From a checkpoint of a small mixture-of-experts model trained on Wikipedia.
Experts: 128 experts in each of 8 layers, 4 picks a token, a softmax router.
Below are experts of layer 4 (counted from 0) of a mixture-of-experts language model. Rows are named router (the router's row for the expert), down (a neuron's output weights, with its number) and show model dimensions 0-95. Each number is 500 + 25 x the weight over its row's rms, rounded and kept within 0 to 999. Numbers have three digits each.
Before each expert's rows: "raises" lists some tokens whose logits its average output raises strongly, later layers aside; "comes before" lists some tokens at least twice as common just after its tokens as in all text. This comes from a sample of Wikipedia text that the model never trained on. Tokens count by the router's weight.

# expert 63
raises: " ", ".", "n"
comes before: " ", " life", " in", " he", ":", " on"
router:461532498469465480525516513542469479517511497509506509488514529463438544461500502483518499472516543523510515524514474510525510500492544487484485494501508502460498500508481516506455532504520518527463496435473500508477518467502522478522476502497484473543466531509497483483446538532537466494
down0:509495532476529467501474509477519485520545495446457485515530552525453534485507493550534484558503509532517526498524498504519475466474507495528503452463503497488510499504499516526510481501528547488502518484498473490526509517512487507498483491538507498489532475524513474456487485579516506488
down1:485528526508503511538477514514507524530504517528491489532494513480485480504483531474476498499523434496477491470465510494559516492447503498460541485510480478541524533487522551491481503469501478466488510490507496521489548499472473457468518448526512521508523509535482506528520479459484468469
down2:541514513474544479501513495474491512457494455527535515511476499500503502514546481438482514517500519507489455505485491491508509506466504478490478566501477482509492495527462519529486470532527492496520517506497507510496482505469456464460528479466478529511488484461516565505478467521508492556
down3:508486516540490515480489478505496484481413514487486501496523478469524494512525503485462514459480511514522494495475541483488515496478497490473475530523521499540488458550485465509503539569499505482452493504572495510492501513472538496465503526507519525469479491482519472476480503503489486534
down4:508474487516525518501502463520507487467459477504491477486491480504449461514505526506513456491538491576545527518455511494484502477478506477465499525499495525484520482518479521480517490472477498502529479522500501490537506543521501484505549494515494531498465518514561437493511475514529490547
down5:517502496465468486492472510487536537533535469492542483522482532444464487530474502517502543497483502502505528491486505499505532533457479527499514534501483507501499501521484555491477536505503511435490555542493503527516474523474461497488465488523460501512526515503467514478528492491550483494
down6:494501549537520503488496518488540494489514543495514473522515478525515486504517522512478519491468477497519536528532510464448523504525484496508518484510423524462486562457481490502529505484502501504492510479494461510535478506511509514475494529529472464512486574497524497513509539541481510527
down7:489484484541520492496530514493477467485498467512507533478493529524471518473519508549497488475488514476484482538495465461565515462501539501513500528503474436530536526496468502474477493510531543470485459484473503515475531537520521456500521497479490520482530454530499491531506478483507500491
down8:496484499470456511460485496474464479511537541498532481520533486471455483482503476507518474502503485516534530484457490505498485501507514539518442468526522466496525506498461498526470519499487515551549489503495527542478481538528475437522493494480499513477507462521533485498496495464532488503
down9:467514497497481491521478488514468515515520501483487475521495526455488504543544488486481538490494539499507454514506532585515555500500470505486514508516456524490485551465505490479503486502528477488519483481520494491510466487488474486530535439523491540512512536487499534474553481487498494504
down10:510440538497559477466549501521492475484461484469477467483445509546527508531487503483485496487507506508480546526497522484454466474522521495504455523533484502502503516526522496518517497487489491516496538504486503521495505475472505507520504496476492497445495496463529484453508459528470506456
down11:513517467511533504510493543482533505484453545556503453509453504483487470486503486502459502493464524489504480531499541519533516487466484498476499507492442497505511512503527529540468499536504529546495501508537504517490516454481524468502509488539520486521513498483540499459460522483500520539
down12:513525482516499487519447520500481502527538493533476534486462488469466519515481541485472469537492541522520459531483525488523515521485537487511510492491508525493471470482498483533448578496525473487510492487436515496521503502537506489505541537534491507522543524496501495499482519482508493512
down13:468504536506487470494535524487493532525511523476524528492525495504533513448459513497496500521505510482529483500497487482552475531489529489517503494446484469514491487482513487518485548477529465447530472504466502480485567484496498499462448490491471457491501481528511549467523519506478523495
down14:517490529472513548548500477493509515509491472482496514493463484519466491496518432523527495498483569481496511545525465471474518518534473511535487496539479492515493505494447498488491466483481581524506520496516495551515521462493519479508509486519513481499488513510485463532508503517479526498
down15:532471477489559501531496497472469501485479492506455530472481534476531520490461492481500446530486558514526498514521520504489485521478507573476508475531505503521517481504475505488545471480509515491549490495463517508498523501483509484488543491427499517490496504515518481478505477495474537486
down16:499520505496506505484485505517529501493507506463516482549498537473508493502491491490507515508500442485531493525513451459484492499506518515457496448488480470495469538437516504475531461491484490483523492520540483532528460517524482510501500467478470525571453520503486476505463448490493481498
down17:508509479525524505499498454493514484441494473482485511498481492445510532487551510500509498463513480508505514502461524501459548506529483465495526508499477521472524496539449475483501427501540496512462518488491456501541485544520468476519517511484465531497474511472520487482486465489484503503
down18:512514481432480485511495506424492507537561498471495490462506476511512516497493505521450464502515466489502493503551447494508493512471532508502452497534520498519477493514507514535485475491524568496491533500469512530466532478495497462518509477475507507478508494515494480529484522525513524496
down19:484475501501507483491495508475478487484489477485494518532529498481536537488523500513494486490492515503479512487539487526494489537549519523518541511479484445515510475501527486508501448489564510516514445509529495520439524457487464511542480522497478499459470494470531504509513502476531432496
down20:530504499532541524489499505493510498448486465493452511488466457512506493470503489490499487466527548484471486530453492464508502475499519457468496506458451431507476481503486518460497514516473540530514486492519496509506454482522517469519510495468490551487480490481502477489450498499506508531
down21:530510485470504515542521471520539471492504508520503502518464535476494452501465497450524504516513483527486498510514484523533516511538556499528460518507532538513544510479505474449519489514488503479467500478551515517457459473508469493489461503508458508502482503468534473516505457489489493527
down22:464526520480479486464514479512517482489471503521503519504533452496509468445460545464491523511502503535524532514545488513503531444504485498490485489514480517467452478546486516508481493513472466487502487508531499512508521512531506492461496461478513506537488492568509498478485468506562499496
down23:503526526482485494457488452474470507479439472466513496467488456539491519506501507488463484532484496512458563524459493494471486460530482497498481509464492511520487502501513510476514495467532486504514537550460510494518438523509490527488488525493510495476496548499473537466503501485476487498
down24:501490481486499509467535495494489462517473541470517511463530491488499469478529481443519497481496503487538479519509497486495535524518530463544454494501531461528458546465501528534450490524499526491533479466505534475523534484531508506502439497481502519494486468498545497474517485509514499502
down25:547530484490477508513482501466542520511505557513469492504486496532533495527479482484511511479533491530528507507479532518504526514451531506483475532522500477512483520489493521513460481509433493481484513492518488470501460519514502507526478442509500552486460556469514501530509493458489498541
down26:455489494501527471516522538492511451513547512512494490483435472485493515476515492516532512488520519448473515486527504522521479470500520517477444475446507474508495556509472513496516497507477481505498534457464539495519524529486487497481493486523496528499463490527489443496497524455518514486
down27:522545508538484544538492543491514489532504511500517498498524541489508543493513520516509525505513507530513476497548500527530525488520501494512531460504504440520505534455527494476461522507528513436497495469502524490483483507500530559457516496493535514498501496517512508513458491501466470549
down28:497453501518513498507511503555500469497518502510501524520546530483516505471507541485489516466484491492515477493532468482492464441478514519503487497535540458524541486541503546509525465535494508515503496519499526539502566480514509531547516524503535489530485450505493533484517512530507476491
down29:454476473508528521497527497500514538513490547490508466487466466531521591509514512488545487494544470536509491482502547449442525497509519518507514500510505485516452496467484492519507507504495493502492480546524484508526476477507527510507527508480522536549512504531503491502507473517468499501
down30:493483511487530508535472444482533519478499494516497498529454511512465496526464463505534530490512475471467500533478509533459501499505481493558525498517495488481461483522507542512571495471519530489529501493509475518514479474537532522520516471446500530509522525502507532504459471493510488482
down31:457533513517484537478477462497462501477482485492489505459500498503454512501515508495507451474506525503545502432500481495497504504548538464518479500488491529511517452478503472553513542499532452512527518521504495480513517526512503497500532469497482482488474559496523516499516473462520530470

# expert 106
raises: "2", "1", "3", "0", "5", "s"
comes before: "1", "2", "3", "0", "4", "5"
router:546488491518548524499472510501544492543513476540504485500471478533514508470480520498479479507485531508544512511512532515478475498495494493472467455461510472544504547476499521491513495558463525531516524503509482515493495502502474518489523493478523443496488527468508491544508451542469526484
down0:487537456487523466519512562462448518535506489520487503523497493487487487542437514491464450501473470498526488522494527493479453522536523525502477491538518485501492517524502545553503483494493463499480500483532515523493490509501485484489521496515471494508471499493488499506549539541464506522
down1:507476494519525489509542513501525519522504488519463508500501484512477499479483528559528458530468495500454516458500516467492455476454507526521571488514508532505508518481517481497499476481483503536531553512486525542525465462508548470505476488526506506529506508516486450516464487514502488490
down2:507531519519474493537510493523507545489495528490465542472520511470496495506533478504505519465523517488480511560499455503501500517486510529498481434509514486546478484529514516499459508536516461518477488501457522517504551504522511540477480510470502504506513513514482552476499519499519577509
down3:504523517502516498504496474500500520528518514542472499481443487513518486552517515522494503451472538499483527529525513547498519470496508502533567532496481511477490519508564497492471512517526528488528539513492490519517486513516520526528529483527521491463486489544465502517508523562535503528
down4:516490502509502480545500464479533501463463453513510504493502487489519529486521518554542513506471489502448525508506475525506534455525502527474511484495475541498529509461492475520561488469553519490505524481480510531522477499519520479507530459490535523498503469538519483537462511493481470499
down5:481499511550510547515502477502496491510516466504490486551490468481527509532503529469482499476473533465514501515512535495522517519520497477482512494486497503513512486503506524506536519536503489503462517497550486451467475559469560502511487500497453488464518513487461547528512504457455497543
down6:507466573481509530480445487491499490559499527472470503515485488541497464464513475534517528521542506515481512496528460505487482492482490499495465480498518472500458482458480512470511497468499556461505466498486473541509505470500473508477485511458520512484483509509495521479491458508545510506
down7:522468545489519494484526526568531439494513502497492480514498461487532495511481489507524489434494505519499463490504469516501483510514503520506532498472516537485496494522506501453470531518535543484532495458490510522479508532500557497485500519519487480510507549497559487489480480473531479481
down8:479510532469489487564514502497499466506514552450502490535508490526503488504540525448477475478499448460494481457494479435478497506511508459510521555510470519490502478507477506506447481485476530503510498511499515478477481480466487512507504477494510512506526549502507502461527454492514518492
down9:498531465546462499522472490498487466539487470468479489514511492468518504510500515517519550492492545502519464521498532518461494479535505499488485463482526422485504547495511546549545519468508515529528510475488490495539512512532509518494529518463527529497502488515496493521475527483533491507
down10:453489518493516496472486523470501464466513489481481512511492498496458499497515529574452505533523500492496534506482522478441506487483463477503533500550468477515506519450474493505480539502506531490530468496518477518478461488551471524464560503498504537507500487496531484502491515521498514500
down11:531522443548526504533521527531497511463492457526524525495504489494482528465437476481491504487495503521486456501537463493533532476460522492486493473510504461511513516478493503493549513516512498493513516476522474519510500461440498498510447498495497505525465481481481489485508523457465463487
down12:498519469491523526522539483477485531502501439515457485474533503454504450526481496476518493522498489451515523478504485513521485555475515507521502525483495510507478479551477508502513530494529435523499544489523518477514487538456470484499494471499485516489500504488506496465536527493458460477
down13:514522516523485510502537509522492487508471441495520520520494501486517523457498472448490520497508510500507448510484488527561485495498526495518447497495534510521517506522500485505502485478511514526476506550480485499514517516478503433524485559467464484472539502519475553484499523538528460492
down14:503520511464480465465477479520505508527470500526474478519542466483539521525528521498472501541524524482484497516442490499501471502504494479506513459479488455512468488534519459483461503527487476501491485481497544494521487528479487527515468498509523563511463478549506461494514438496514504510
down15:452499515533525523493452531488476471506545501533516482498462526490523514504469518504515475481509508502457515476487515492469493483455519463484500505513477505509501505492469520477511515471467511512513573509447538509458465490476440495526499487466543514520517538483512508531515519469515524495
down16:521495547457472474497519511458496513463499498556484481491466450448470478578488536474495512531463478472496482472497473541481515483527488510543490483517468496517527513492518489466462508469517508512458470487487516500508493473479493476478504453485517513520490518480500499495484531500500489523
down17:478480509483518481500461520498543467478542481480520521485501499509537480483482502518458521492495502508520500523532475499458460507490522546489485532556578525514487536508494484540467498493502527474504514512550472466472536504486461500498524490477521500517508520463500505556513500526508528474
down18:469473490462507549526495458518491497492505551491474502488506518487529497504515493466538526483540503541487537483481509467510498476488447483509521501489462530480523508524459481438520497516491508499499510484513496463479511502497470509524452491475447536434525507522478519476490477501543516503
down19:498518481505500549469460455476497488488450488520467554535484521484518501556462515527498488540459504491504478518459506451490493552507510488471508455474482516468524502486498516514496542508509446488493511507484509497465493510517550470503508461504463522468504520521492491507498467530494500519
down20:499549523527512543537498513465488489519480496504485470507457495464540435487509547484490484506491506478512490529503512501481547539458473481499485470501474447510454519526505565514518535512534486454489518482497489490501520494468500519528516472470513480511520484476475500502512460476511490523
down21:496537500509476517482484560469510508552549483485476476492510489447498493503514515500486506502490529536521502486491567452495516503508493513516495520494464430472500535549502496533507506484448484512461518516467513505467484504511536463513527524487508501521511475528487515476524515541473491495
down22:499502523460509513505506507543521469497468452490492474529518487499490457505541473537535525493534507498543460507542502487544495496506516509509491494515506496534490487505524502513521469530512560466530434509522468519473535489492448547540518494515529494470516515506474526519493511478486482477
down23:480474533554430501546492473506522504522475522509473515495521515539493539514554495494494500515489496513485466495495520470507470498487523558489502464472547520468555515476494519528521494494460513480483528516529493483483515529536517503514522484485538489503542501496486532491493499522513531546
down24:498537533515470508515498509485543495487509476511527535533495500455512528537514441504502504482492468503484500470536514488504490507457554495494492473529476462525445514485484492482443534511495541497501513529527514517519494521506511531467545491523514505482540546460491465497486484550512506501
down25:473500519492504479531496493475456490422499486506480508532510486535543487452479475443487493511505517511504490539517549501484501464506496498472494494484509490458515514465487537565518449519512488479492496507478498482524495463514523510535509482474495489466532470546504514492482478489506517553
down26:510491529479506500523502501532509483489490496516533487522479508492503536522479493483532453517484513527491455512483501480464455518526506512460484484506525530491507511493567512533548543512465487491523492446502504508462517502508513524572455544530490496484496501538448459506509497488485474513
down27:471486515526469544484523515521497464494513533474481521492495528527469514463523476492480524537514543521509488525502495472503492526500496538471465509496514515544453543488524514483483475485476498487512467547499503476489566477534506535454479452461499516511550506522471523497494488512510528491
down28:493504497448471512502504546489505496534493525519495518477505514493520465475527535520493514499467518483493514504500552507472537462552464540497490506504511496502516534487521429510463488490464522504509493496523511488526485452530493494484529507457475523528511476520493429483506521549483530514
down29:476486522501545460447486550512519483494488510497505500485486521499453530485485518517496501481523510482490509479498497512514502554495506499511520529528482518477490485518522470459446499483474503526469482470468516530487435542506491495467463490498518546503492492471519466515505556535503557475
down30:481472494511503518498469462509520465496500516503517492480518526506526528512499491508545529483471524535455526461472484487483471546486504527479498485481517526471509495502491522502506455536511452496484521489464481481471489548539519444500498488570494492496471492510506451502459494535470524463
down31:547498495512517492511506511552523502527491502492488436505490505492499560489526455499503507528479518515486513495461479510535526516426507477504505482459494473515486488501507457487499506484516459553524481491481512461484506484477471472526505473524512504507460503512497500464464464455518484447

# expert 34
raises: ",", " ", " and", " on", " or", ";"
comes before: " ", "у", "а", "р", "н", "о"
router:491453484481468486526553493521492465550530500509489508496537519492506547491499468520513478473487532471518472509538468539533511496469538521473456518533531492497524500480456488538489511523510527504538506478494486531485546472484489459543465502488485527497500495486521469514514522508524482460
down0:503489499503505450536492501565513544549569519529537490521494529503501455520494490488540492535525497480500532495470497514500481497534484516505485531514487480478508511486506550527518469515504514495463482528465499526480502503502463507486499477496529466490475481521475522471538546503557497476
down1:516494493544526512503489491512487483466431489454470443462524512497514473498485503521511490536482526484531510516530521502449479514537499433505480465465466514532515485502489480503503487496467487473517509522456508460518446495467476521504538506511500519512484500476532503472533491482504510525
down2:480501503515499497449457522513463503471455519510521507452517493504490510479477493473471489459545523527455517483460489481456488527584441481510497460512526494518516492521502474479501528508495479513459509503510488468517494494515482515476568491537473497491511491484485518502499475479506502494
down3:507460465453501520531479508496491547476470454506532502510488502502526476508509512498496503469494472470469470529512501497465462519487434491485525509496472542485477512522497519468521491484462539491474534542553529506495473537509483538512474488476534532535488508489499517531511481492460485468
down4:484546495512487471519512499493512521536536494487426523542519478527506508505496492515508494495492481485500488553505498490492486456516554484525477492433500528539536504479502510488503484481500512484515490508502500493496466470471454572511492470452476514512512530538488535503500486487516548479
down5:464526497512520496494527501495453531507399537448528496484488484515491484494495491527510465539516505478461512485490492497541514515486499488509489462527485504488464485507509509468494503500509483496548516487491536503551498499507470438523517530511537487534533509529499509513457519508519512535
down6:497486499486516553485526482481506503480488506513549504516524498512518496485571525503487519470485507542492535471526489524498400454433466493511510500524481544492496504497496455519500510505509442515541492499469518523488495473514502526488498495515514505516501531498508463477496495521506520485
down7:500516519534492498510460542508497471473506552482512476532499537497473544515481509513483515505515557496503510480472496474575497475493492480473495545532467503524563540539492508461485497492477519508475509499522542490508464520520477499453495467521519478473477516506489490535511507523512521520
down8:467522496548477490511490507538511497490532505448452500499479493477500462495565510506497481453449499520497491480498466465485511509512430469478505501490486486529524504510506542472524519515494502509528480532487508508507522478488522519524496529547462490525464554483557498487488503493467489497
down9:539475497471502528483523430496528527476488474524493520524445499500520488548509509520490505511525500504465456467454504500510491493513513504478472534525492520516526486524500464466507477472530428533529492529495507513536492511488538514484539533483461521496510483518514493488472490458479471508
down10:463465491474553494539512505480524542488492478508532527478485526501464525501479485524504526498517495512520502514523444518524519509507525518489494509508525464492528503470458457479478474475451555487466502528531502531465490455472509465491489507463522502476511488465473543470517514484509515535
down11:522490502423494474512480495466436420496529517495452479498495483505487502450484487505528516489493463497476474478537478521544517521442489493502487485547484476514473517506505515507496510505518516481500470471494543479494514485533482498506483490481464528480508518497510534498508500545531492516
down12:562525516545518508471429512524529498490451494514467560526485501515505508497498513474485547517503493494460489494483502430498484482514488522454506517527493501523501493525546481483505477515500499505516474489510514454504487487491554514512444477503502483500486512496487517512535540470502507531
down13:470448469517486501497477525500484516499520544473516553500513483511508531466498521514488481474483568529492524486546504528504480505493487491487483520508516494538473484569459479514479479472516467505499516482468487551466527522476514489471481509528483499452523466490514487519533489519473467480
down14:491538479433451496507472533455487504554504544491472511457490512482531497464511448510501513515518512509535510490501479467485463496465521519474526479487505468472459530489522510497471550465525525512509490518483519529519526466521501466497479517519507490532510472517479497515543509503528496513
down15:494505499464480513507505503478483499516560513512508523508536501493490522514501510536512465558481567502472524536512489492536526510499422508480533484468539489546472494506486525486516509502530531505533488519473486501498465497498497446538480498481467460498511485503512475528528543521524502517
down16:507510461493480487487508489507524504495499487448497491532463504464505545509497477510565548517535466520454518494473560494509541464525490511496488511487483476474453527477518524503495529459483495565518500505525514488509473521517532507469519472513507521482489482489475469519509508470469455513
down17:459488476493493527469475509540469519518521484541479512477531480522475506520502460492516474488526511470562498483518524464497489482539502524518436477480539499475484461492538484470490539499517506504525500469477504500503499498506550511466575544498474513518489522505487495496496520491475501540
down18:518541493537500531516557533492525520499494471514525524477490448502485517457514505521482481526489511500530486489523510513461473514523520453528496478481521531512487472522459437520460488462483478490558514488519538500524510491507512487475536511510501563486468528528525512473485499509513496498
down19:494485523513503486523517496550539462501509503517511498519553521500513457472523505491519508454477522468520497498499473532545531532525477477477495506496460476493491528480483522540506507476509568506505470513511506490507481516529541510544477497545523491548490496545531470560521520505506509504
down20:513468493499579521519502502527460534461513542513531493491532559456506529509501482505494507497518523548499470490528502497479469514494502480502470530504499520506501498492499469504528521444495521501537543506471511516523486484504515482526503511478481495485484543457506506486565515560503491516
down21:495483494527516509522529508507497485536544484549510538488501499500528501514516518481510463552489471470536526461536507512517531517468459510504441525521467574515498525453466528501489507515492495533491536470493495496451526497489497504491488496501509490493484464471532514520510517520535545490
down22:519469450526489494473471473507480466510503495475521485486539513482480525499543472475525496512465486466541498510532505503474502489496498543453520475497515461487503528516477542503495540535495461534457508487463492478526517479540505518525475461515510477451450550491541518505485500496499491503
down23:511493495536492525519503495531507509471511547475455446501498508494515493490526529520489503484495561492536510519508533503514474508515545502503498543500476477499549530470496451465526515537496550522536500503456512540446478480490527502516509549516522534494461509491499500471498514465485515509
down24:470506502499518500504507506530558497491539489528508567487481500486488526485534494470490464429518530464485484469476524481533481503537471476496491528531476476481468499550508485477521502501481529479457477472488478496513512472540524487513528523513515542512473499483485491514477529481449477506
down25:528497469493515474523509519522488471514511521519482473490500523484507483538487505506516485442480462517546470520501505463484515445489519505492514481559481478510495548529518501463477473569501469514454498469532484512500514516507486458466512520498502512555472472529495475485517520505542489504
down26:506508488495482483527469505470487523431463487503473525510491452530511430509474517512464530574480511526513500518461524445474481509505493495503545469471502489474475483515477496495516511501483514456485494510512496463507531509478471515454514493484498506488532511492503490518516487455488533532
down27:501503520525458495511518508492498472492508491543521450474533520524503483485542519516480507412472507467474542489530503546489490462477488505533470534476495550463523535533480497526482493469475475548505514495516465523487475490477498515494506505482505500482491486489509479500455507532540507481
down28:506489489469464494511519506508438493539505514515523478456516474509512528529488507519496492522485514520482495442508526483542526521466470482506547459518502482529499478509523495522457551502487441533526490495511512512534481506546487502531522503520506540496516496497501545515471521536512445516
down29:522527489502500518501503441496497498428445517519494521502473474514523482494514466436507503502484486479526464479527483523496478505507519517448479509500522499486543525469522484516560477534538476472512488527542530452514500477517501514471528451494521502473494511496527485501503512479524504507
down30:498471482484503456510537505515512525600481509501490488505476544523479515504488469512533482518534491500496520495521509488503483461463499516519539496514526472524470471483501559510471501504525529537523478491504554514520523476512489508511485519485501526529529483508504517523437494529511464481
down31:477467492485487488513462500490466503462474497516459513513508463466538482488528532502531498492527567501547464459495513493484504529510476489515502538517531531529489484515461462471484488505518506487492560513453511468548481479470480515499529512511493481489519470548511511476528496504481473527

# expert 53
raises: "as", ".", "n"
comes before: " |", ".", ",", "0", "th", "°"
router:484509489491485512486522519504528483500496548510526487536528484489499502502485481504509533489517493503487527503526457500493512498494465492482539526476521484536531519554539521503477492532484504520554469472478543452482532514522515521496539457556534509496528468519498486454484525467520541455
down0:480521460473540474501476489488492534490482484491462534508485514483519523497498511515539542511513460508510525556497468498515496532490503501526474512516509484515476459494511516512502524456501490454458551530515469493505500475497473496496465496501497505520465524496477536485497596514479483548
down1:494545518531484537541531548499505496481486498434460501519457542506514498496519495490497504497481518476484476521491497544508527461492524453506513547537498517479548498542509493535498518474497510441509496529537491522540486513513511473529461532484478507545504488492504491517513519514480502528
down2:483481522529498517448516501508474485524512471471511484465502514502537487520446436507538502475503520489502490458493510490519504491499498462491469518470504532516522462519550502454502482482528495474501494484503501505432533531500503455529529528494474494447465506524505462521518508529538496511
down3:504495456485489567530499565505518518465481461496447477501495461459533519510513509477500509485489490465499486481507491483573490510481504501487506494543499515452537513504468508506541539505535500519497458500478522518453477507513502494516503515501496509521498484524515469517481553475517480471
down4:469523499520503572526470512532493470501505515508514513498519517501459536544528453509483508514497523491484479475438491468503506489524479537522486520522470506559508507503519507488520522523506502495514515459509532477463490453478453473505526473525482500492496490489478508457504510452551516518
down5:512457521491512468545475475455512517475558490491534470484538491562500531476494479474520500499438496499468482502502470550514485467504480493503526479495495466513506502530485499520496517507491537505489509469529519512519516500467548515501497459498491484499544504524555535539492504506504493456
down6:487507486494506494467506509490491493502495535495498523497500468510447533486460477509462479479497519466513484479492506470555544535504518492490501525467497487512471460468535471526523528475497512507536451459481511514534528482517459516501551462532494435531493511537533526488490534518498493506
down7:508511526498482518502474499515509471458566529524515489520498529546499527521532518536485507467460519527486484504530511534503530477539479501461489500491549511497520516514518497476506512539500545475486438508490494488455494517516508501476502490537486495513551532553511491522522471541525529490
down8:528506489523524491522490486563508537501499474503488491506453511529518481526518518506586515488478517465524510504492463497493540527505477499500482558488501484492548530520493514518532484496508499496476514518519481501525542459521500494500521532483511456492525501463509511505483456513501426479
down9:548477529507510519474470486490508520487502465507527451502548500549474530549514497470499519506459513516524514487502520497543502487526560513489472480459534494466492500524491521465472481490497517512477547488568495498493491524503516492496508503546463476537513483550530509513524497515499483506
down10:533469468458535524529495515551494490517515482514517478494517490524468517512496474499509511511519558522495490466512440505506512486527471489476518495479509530523478466514486508477537500494491477502544532484529487516476441494544532481436517536495472521472478492507496441506526485489491514509
down11:533512472486524548522528546514526512559503490511483498495517530489473441464501486487502511484533522512492497489516459499561511444504489478569510485498511525511504505483483524502489528483501519477482521527521562515522524492501513492528536475493481459517517485504522528500461522515517475528
down12:504498503510529471469504537489517476490473522487482439496469503475523509481534468490472548461501526491528486546475503465490473527520547473500509533542484479467499529473500513503531506551483543490486532500522504514493500525514506521489468523514490557465516476520485492542526533498545518492
down13:467480504480513489530481467521482464479480487490399506525511510472471500513526479528493514509483561522498510478508509490538465486499492498487507471494482515516477512489443511543488501490519469500444483513474459489470485478534493504486494491491548474490464521485517550494510481480464491505
down14:559512480483488480521465540463492503479524500463569483491472494528527525496487499483492523484458519501514494472513510482510465464471512505464471506490519517490501479444493464486487515538498498519501500555475516521513481558504505509481536529502473545535539471505502488478547517486499486513
down15:513509520501463440488490549521519531515458510527517524465501495462487485489488505496525471518525503470465500532531480500495542532526534503472517508532539492478493488488494489510498463492494521458456458481477463519502534489494500461491479486517484516523477473502451498452506513463563496490
down16:504497512493474504513530480520498458430520427525490500493480533489505493512510492476496510447489508522505515466530531505444499466476496564477500503482501470471472492503525531506495458501519505486480547486515495546520488535486483511521552502517459486508499487482519487509451494502542506494
down17:488485489485533494551467442476521488558565507478533516515495507462456489467489507502471473506495495478490469518504520518496509458520525506505499490502496517499527523519535470514482499543481531502494514518470467517521499496552460507463483465495498481474463475524476519474498440529498485504
down18:504497526514484489494505510508463516500555475480532478551466499466499490474535499498484519469501535521502519518465457560486502460538490532533524567487498475474475484486499521496490486529533507526500502555488460533505506511514506488516513500513501484553491504466502537492501535472498478453
down19:503530521499498488527476462526517472484466522488492477522538487480496499473528508493501496494500509505534487535483466515586479537565474476459535529498503555515505497516516558549514501504510479496518487481495473460490528517526508496522494453494504513496467478501527516499480524501528541503
down20:479546538494496515518495513503521497544463508539547510489504481538509478480494511541501458527472481554487492504477519516473509506527493456515469530453502504507496544517496539427496439488484527547504472520496510481502477463496503472494497507502497503499505522506479450485473525498479525493
down21:484472530469485492511516503519450513550478544530520512487515496495497485536470471487502537509507502498531481531518469476486519500450526487486518509525520496529486527449451484508496508547501513474455520499449495500496479470526451458476468507512478528503471482471493486518521506501475560500
down22:518452536502535458520443478458520424527489502525533461461509496525477449519505478506509487472522528510481491503504501521513490510512479488492501487464515530493497439469497485505530482499495501502470506497486528538496510483502488544496480479480503476465488529518506522521547474501468507454
down23:484547477486457510501497538504484544483532507536527528497480539493480465493504492485506468507519518514482477462519446501516527516523495499553512519532545510516518458489467496501512496486505478475484509508466481460496535495545515509499518517546509512527511491547522502474435525471517540516
down24:464482497505517508497477544493505500488565462536462539491527508482473479496483444527513472468548513507498479485506546497445517470520501483484522480480511519506518497496488526498500501504526485498508498503442471536467509498551428514562527534517493489491489502497502503509518486499494518479
down25:497460531508449463454504520495506487539527494492524530497490498558503509506500510492476506534490480518475501549497507486491475468545514490534510529487487478525531471487498472516498520536481506526523494490523564513531504543536463489553508483473566493500505534504519503480478499514497542513
down26:484504504506458510532472542453492488475458525555524524509496469516479526502526526480548470500509488505509466498445537500503500482500524530507534543520500487542497503510532539509473481530469492489460487512548501497519486516470517469457494512498477478497486508545504528461464509528490505466
down27:495479474508469506491534513479477486541461507505464488517462496536471533505487492449479491494507479513503506511469499519491497480506484495479573481523451452492510557499489540524502499471557518467453523485471532509483516479515533493492500482470474501462447539524502491507494504499514511485
down28:475476509538495492483516509470490510479524472513460473499517501538461524459512530532492474473455534480461498485492530521464457506536509468522477459507508468475524504483506498513462468495486504473506477506505518527510504515545507462463494513535527429518492493507481517514492464548487519462
down29:485447472486476498502485478430479541518471480463484489504518497510497503492499513432448497494527494499501486528525481476456527510558494483478494465491477517444506541491486534528519543501548500473483513526463490509506467494483503483512486510502499506538461489477509538497505501486484526514
down30:522455515422509516518541435537513487492470501512512502518523471553498514520502521482483478528518502525462464519499501498488506507532505533486537483484498510531477516504528502487519527543502523479498505468506506503496520460514523522488493489552490503504509439489482472459530494491460504546
down31:512519515487544539456526460465483489453502538503482471487467514484535542496499489474504486488500526510535474512542494502490474491531524491529481505487483483549464539553509495496520446514485459462501502499516514488488519505564502454456508509495511501525469517510496513504542485467519491501